From a checkpoint of a small mixture-of-experts model trained on Wikipedia.
Size: width 192, vocabulary 16384.
Training: 802M tokens, 3059 steps.
Below are experts of layer 8 (counted from 0) of a mixture-of-experts language model. Rows are named down (a neuron's output weights, with its number) and show model dimensions 64-127. Each number is 128 + 24 x the weight over its row's rms, rounded and kept within 0 to 255.
Before each expert's rows: a language model's description of what the expert responds to; "comes before" lists some tokens at least twice as common just after its tokens as in all text. This comes from a sample of Wikipedia text that the model never trained on. Tokens count by the router's weight.

# expert 17
Description: Election results tables. Table pipes and party names in election results, plus small words in prose about candidacies and votes, such as Republican, Votes, as.
comes before: " |", " ", "|", " Democratic", " Republican", " Party"
down0 [104 128 162 127 160 136 152 122 111 151 160  69 131 126 108 107 111 104 116 132  93 146 146 137 171 105 130 127 100 101 132 158 137 125 153 107 120 107 107 130 118 122 133 113 100  97 110 123 121 100 111 106 122 111 118 151 143 144 137 113 118 119 138 112]
down1 [126 118 112 106 124 136  97 122 177 128 115 131 133 173 168 111 141 145 102 120 131  86 154 151 129 146 148 161 125 122 121  97 135 130  92 126 143 129 139 152 136 147  64 106 115 146 113 175 163  96 115 120 117 160 162 147 139 153 182 103 171 120 128 137]

# expert 57
Description: Athletics results tables. Pipes, units and symbols in sports results and coordinate tables, such as the × in 4 × 100 m relay, medal dashes, °N, metres.
comes before: " |", " ", " m", "°", "″N", " metres"
down0 [100 104 132 148 106 122  88 118 142 125 135 149 165 111 169 124 157 113 113 148 118 103 105 100 117 110  94 148 127 109 135 115 150 119 131  83  84  96 136 106 137 154 134 171 106 113 134 125 153 127 119 120 162  79 147 146 122 166 114 146 158 133 130 139]
down1 [108 133 117  82 143 135 109 124 147 130 108  83 103 137 143 158 166 106 173 134 136 116 105 141 119 103  96 117 184  94 128  80 138 115 143 106 108 140 106 106  84 160 110 142 134 116 122 137 116 160 138  96 145 111 105 123 127 113  99 130 141 111 154 134]

# expert 40
Description: Digits in numbers. Digit pieces inside years, postal codes, coordinates, catalogue numbers and table figures, such as 1924, 22 in 11223, 7.
comes before: " |", "°N", "1", "°W", "6", "2"
down0 [159 135 151  73 131 133 178 152 140 135 166  74 118 111 117 150 145 102 127 171 105 131 125  77 147 189 104 114 137 148 106 124 133 168 122 113 121 140 122 149 149 115 174 154 114 126 137 116 142 141 113 170 106  89 144 106 128 128 140 133 149 112 138 152]
down1 [166 137 143  67 104 126 136 149 128 141 135 129 165 173  86 140 136 106 133 169 151 134 168 160 129 157 140 110  94 180 137 161 148 129 117 108 116 107 144 145 119  73 120 146 151 127 120 121 108  89 119 125  74 119 152 113 115 121 103 162 146 100 165  94]

# expert 8
Description: Name-ending nouns in sport. Final head nouns closing proper names of competitions, teams and institutions, such as Cup, Series, Championship, School, Festival; also years after in.
comes before: " in", ".", " and", ",", " for", " at"
down0 [114 135 123 114 120 128 106 152 100  78 146 138 124 154 106 175 144 151 159  96 109 149 137 132 120 110 143 132 133 107 133 121 117 121 140 138 114 150 128 143 154 124 125 157 124 109 160 192 126 138 102 114 145 156 160  76 127 159 130 166 156 143 119  85]
down1 [101 118 123 103 116 142 135 117 131 107 125  90 179 100 126 178 176 126 134 152 153 104 151 141  90 110 118 122 140 118 198 102 102 120 100 142 148 100 138 172 180 127  98 111 112 142 117 154 130 125  97 137 117 138 174 128 133 136 109 115  71  92 110 144]

# expert 26
Description: Infobox field markers. Line breaks, list dashes and field labels in infobox-style key–value lists, such as Born:, Genus:, Coordinates:, Website:.
comes before: "-", ":", " Born:", " •", " Kingdom:", " Coordinates:"
down0 [128 106 152  79 112  97 139  74 132 154 145 125 155 167 131 134 155 136 172 137 159  90 150 144 138 113  92 115 102 104  97 164 118 120 133 137 138 140 141 138 135 106 161 129 116 138 119 153 119 137  72 109 116 140 155 116 107 143 162 171 128 120 149  99]
down1 [ 72 116 157 184 143 107 137 129 146 118  78 139 115 147 140 164 170  84 146 132 115 104 144 145 140 150 133  91  88 121 140  90  86 147 100 105 106 166 146 106 115 112 130 124  90 138 182  88 114 135 128 132 140 153 131 167 133 136 123 134 108 134 122 122]

# expert 50
Description: Subjects and finite verbs. Sentence subjects and following auxiliaries: pronouns he, she, they, it, who, and verbs was, is, has, would, plus name pieces opening sentences.
comes before: " was", " is", " were", " has", " had", " are"
down0 [142 106 111 142 133  83 151 114 109 137 128 122 120 162 132  59 115 122  78 107 109 110 116 145 138 161 127 119 132 133 153  76  91 147 166 154 109 159 122 104 137 149 140 174 128 119 157 100 152 142  96 115 152 121 127 130 138 113 128 132 103 145 112 126]
down1 [148 148 118 134 108 121 135 172  99 153 141 127 135 139 100 155 121 122 137 132 119 144 137 190 146 110 170 103 120 115  98 115  90 130 144 129  82 135  84 121 149  86 127 137 121 123 131 132 148 132 110 146 103 153 167  80 116 134 128 106  93 106  74 150]

# expert 46
Description: Word stems before suffixes. Noun or verb stems and mid-word pieces followed by -ed, -ing or -s, such as access, attack, cancel, decommission.
comes before: "ed", "ing", "s", "s,", "s.", "ed."
down0 [104 115  97 137 153 103 107 124 103  80  91 117 144 134  97 115 160 146 155 141 159 144 117 103 135  98 132 164 118 137 108 162 146 119 114 119 147  87 137 147 149 111 133 143 130 130 156 140 137 120  95 161 110 141  88 106 146 166 120 135 103 113 117 142]
down1 [106 152 144  95 109  53  87 165 163 110 149 129 153 144 107 121 176  87 141 131 108  98 105 106 129 158 145  96 115 143 146 149 183 100  89 157 135 145 179 146 116 117 141 113 117 117 114 115 103 136 126 140 117 128 186 116 103 106  96 141 117 120 145 125]

# expert 51
Description: Table and list separators. Pipes, dashes and line breaks starting cells or list items in election tables, infoboxes and statistics, plus Succeeded, Total, Rotten Tomatoes pieces.
comes before: " ", "-", " |", " by:", " Species:", "|"
down0 [100 133 126 116 137 111 134 168  92 105 121 161 108 102 120 128 106 159  83 112 128 166 116  86 119 101 167  73 155 155 153  52 110 144 108 118 130 159 133 147 105 129 144 100 124  94 125 146 103 146 105 141 149 142 191  93 117 140 150 134  86  92  91 123]
down1 [149 114 164 123  94 137 132 171 133 108 177 149  92 199 140  72 117 137 110 108 183 129 157 138 120 161 106 125 126 156 157 103 143 133 141  76 164 157  77 140 112 162 132 157 161 111 167 131 125 136 142  99 147 130 142 125 128 130 114 115 120 132 165 102]

# expert 31
Description: Auxiliary and main verbs. Verbs right after the subject, especially is, was, be, has, have, been, would, as in "Not much is known".
comes before: " to", " a", " been", " not", " be", " that"
down0 [142 212 100 157 125 125 119 123 135 139 161 153 139 133 136 100 118 173 142 108 126 122 135 136 178 138 121 155 134 161 134 121 144 176 116 151 137 118 114 127  88 156 100 105 151 153 110 148 157  91 138 133 161 123 157  96 115 135 137  77 153 123 147 143]
down1 [ 90  93 167 142 118 162 136 148 119  85 122  87 116 112 177 101  97  98 104 160 132  80 110 151 123 115  99 162 168 115 104 117  91 135 116 123 149 171 143 144 122 106 115 144  96 127 121 149 121 100 115 110 141 126 113 134 107 120 126 142 149 126 162 128]

# expert 32
Description: Table cell separators. Pipe separators and small numbers inside numeric tables such as league standings, season statistics and race results, e.g. 0, 1, |.
comes before: " 0", " |", " ", " 1", " 2", " 3"
down0 [ 94 157 142 111  97 132 124 147 135 111 166  95 136 129 130  97 160 156 118 135 118 129 140 143  90 138 102 120 107 117  79  83 132 158 104 143 135 128 176 108 105  96 126  95 156 137 101 122  78 124 164 160 111 154 123 123  95 137 137 102 122 136 149 116]
down1 [110 111  64 133  98 113 102 136 110 141 121 104 114 103 102 121 142 153 116 115 112 115  69 146 196 121 124 110 131 159 123 121 140 106 129 130 137 129 134 131 158 136 142 115 119 161 136  71 114 122 120 128 140 134 142 132 153 141 125 139 160 120 146 124]

# expert 44
Description: Prepositions before phrases. Prepositions and conjunctions opening noun phrases, above all on before dates or events, plus for, of, with, by, against, via.
comes before: " the", " a", " his", " their", " her", " March"
down0 [131 141 124 118 102 130 184 113 120 152 133 118 113 188 138 135 170 117 138 133  99 135 182 151 134 177 125 155 150 136 151  85 123 142 166 135  98 160 148 137 155 128 139 120 109 128 110 119 135 129 117 142 113  70 169 116 111 131 113 148 106 101 128 108]
down1 [132 178  97 142 124 124 136 113 136 111 106 109 151  97 101 115  95 125 137 126 174  74 143 113 110 137 121 134 119  88 156 143 118 111 172 122 138 101 105 116 116 158  82 111 102 118 112 143 186 112 147 159 113 147  97 162 156 163 137 152 117 130 162  92]

# expert 55
Description: Place and group nouns. Head nouns after an article describing places or groups: area, village, town, population, species, parish, seat, community.
comes before: " of", " in", ".", " for", " was", " is"
down0 [130 121 117 117 158 144 166 147 153 144 128 114 117 148 130 170 159  97 114 167 133  94 131  82 160 137 153 150 118 142 141 123 144 164 143 153 115 143 134 148  84 110 109 141 109 149 131 126 113 122 162 105 163 110 112 127  98 128 119 135  89 116 115 111]
down1 [139 174 185 124 121 146 127 141 167 146 135 131 143 111 137 107 123 159 130 151 123 157 132 179 140 118 120 132 117 139 146 148 113 149 137 134 153 103 117 109  70 194  85  99 134 117  96  94 132 155 126 140 127 122 137  70 105 108 140 136 131 118 147  89]

# expert 10
Description: Media and organization nouns. Common nouns naming works, media or organizations after the or his, such as film, album, company, song, series, publisher.
comes before: " of", " and", " in", ".", ",", "s."
down0 [151 155 113 116 129 124 117 186 122 151 133 123 110 160 149 104 112 165 138 129 124 130 109  85 133 132 140 119 114  73 109 134 107 114  80 172 114 136 133 136 133 120 109 161 116 171 112 146 134 137 116 124 129 120 150 127 111 150 112 104 136 133 131 110]
down1 [150  87 107 118 146 156  92 119 125  79 116 112 161 130 127 118 132 107 131 134 121 168 108 140 116 150 124 114 135 162 108 110 111 125 151 174 105 141  95 116 146 112 154 103 151 133 133 112  99 145  99 143 129 153 132 173 139 146 146 115 128 180  82 113]

# expert 25
Description: Numbers in tables. Leading digits of numbers in tables and stat lists, such as scores, records, ratings, percentages and populations (6-3, 8.6/10, 11).
comes before: " |", " /", ".5", ".8", ".7", " m"
down0 [111 140  91 130 127 152 100 133 191  96 140 135 120 139 125 119 161 199 178 150 100 156 179 111 125 122 125  95 107 151  96 106 141 175 126 108 149  87 105 141 144 105 121  96 127 133 122 147 138 137 123 116 131 112 154  97 165 107 137 115 123 158 159 104]
down1 [113 129 129 138  80 157  93 164 115 143  99 146 162  95 146 162 140 140 121 134 154 150 129 137 127 157 127 138 135 130 134 126 144 116 123 141  95 118 162 113 135 204 137 101 121 134 172 151 121 117 131 122 145 141 146 147 139 187 130  97 150 144 151 166]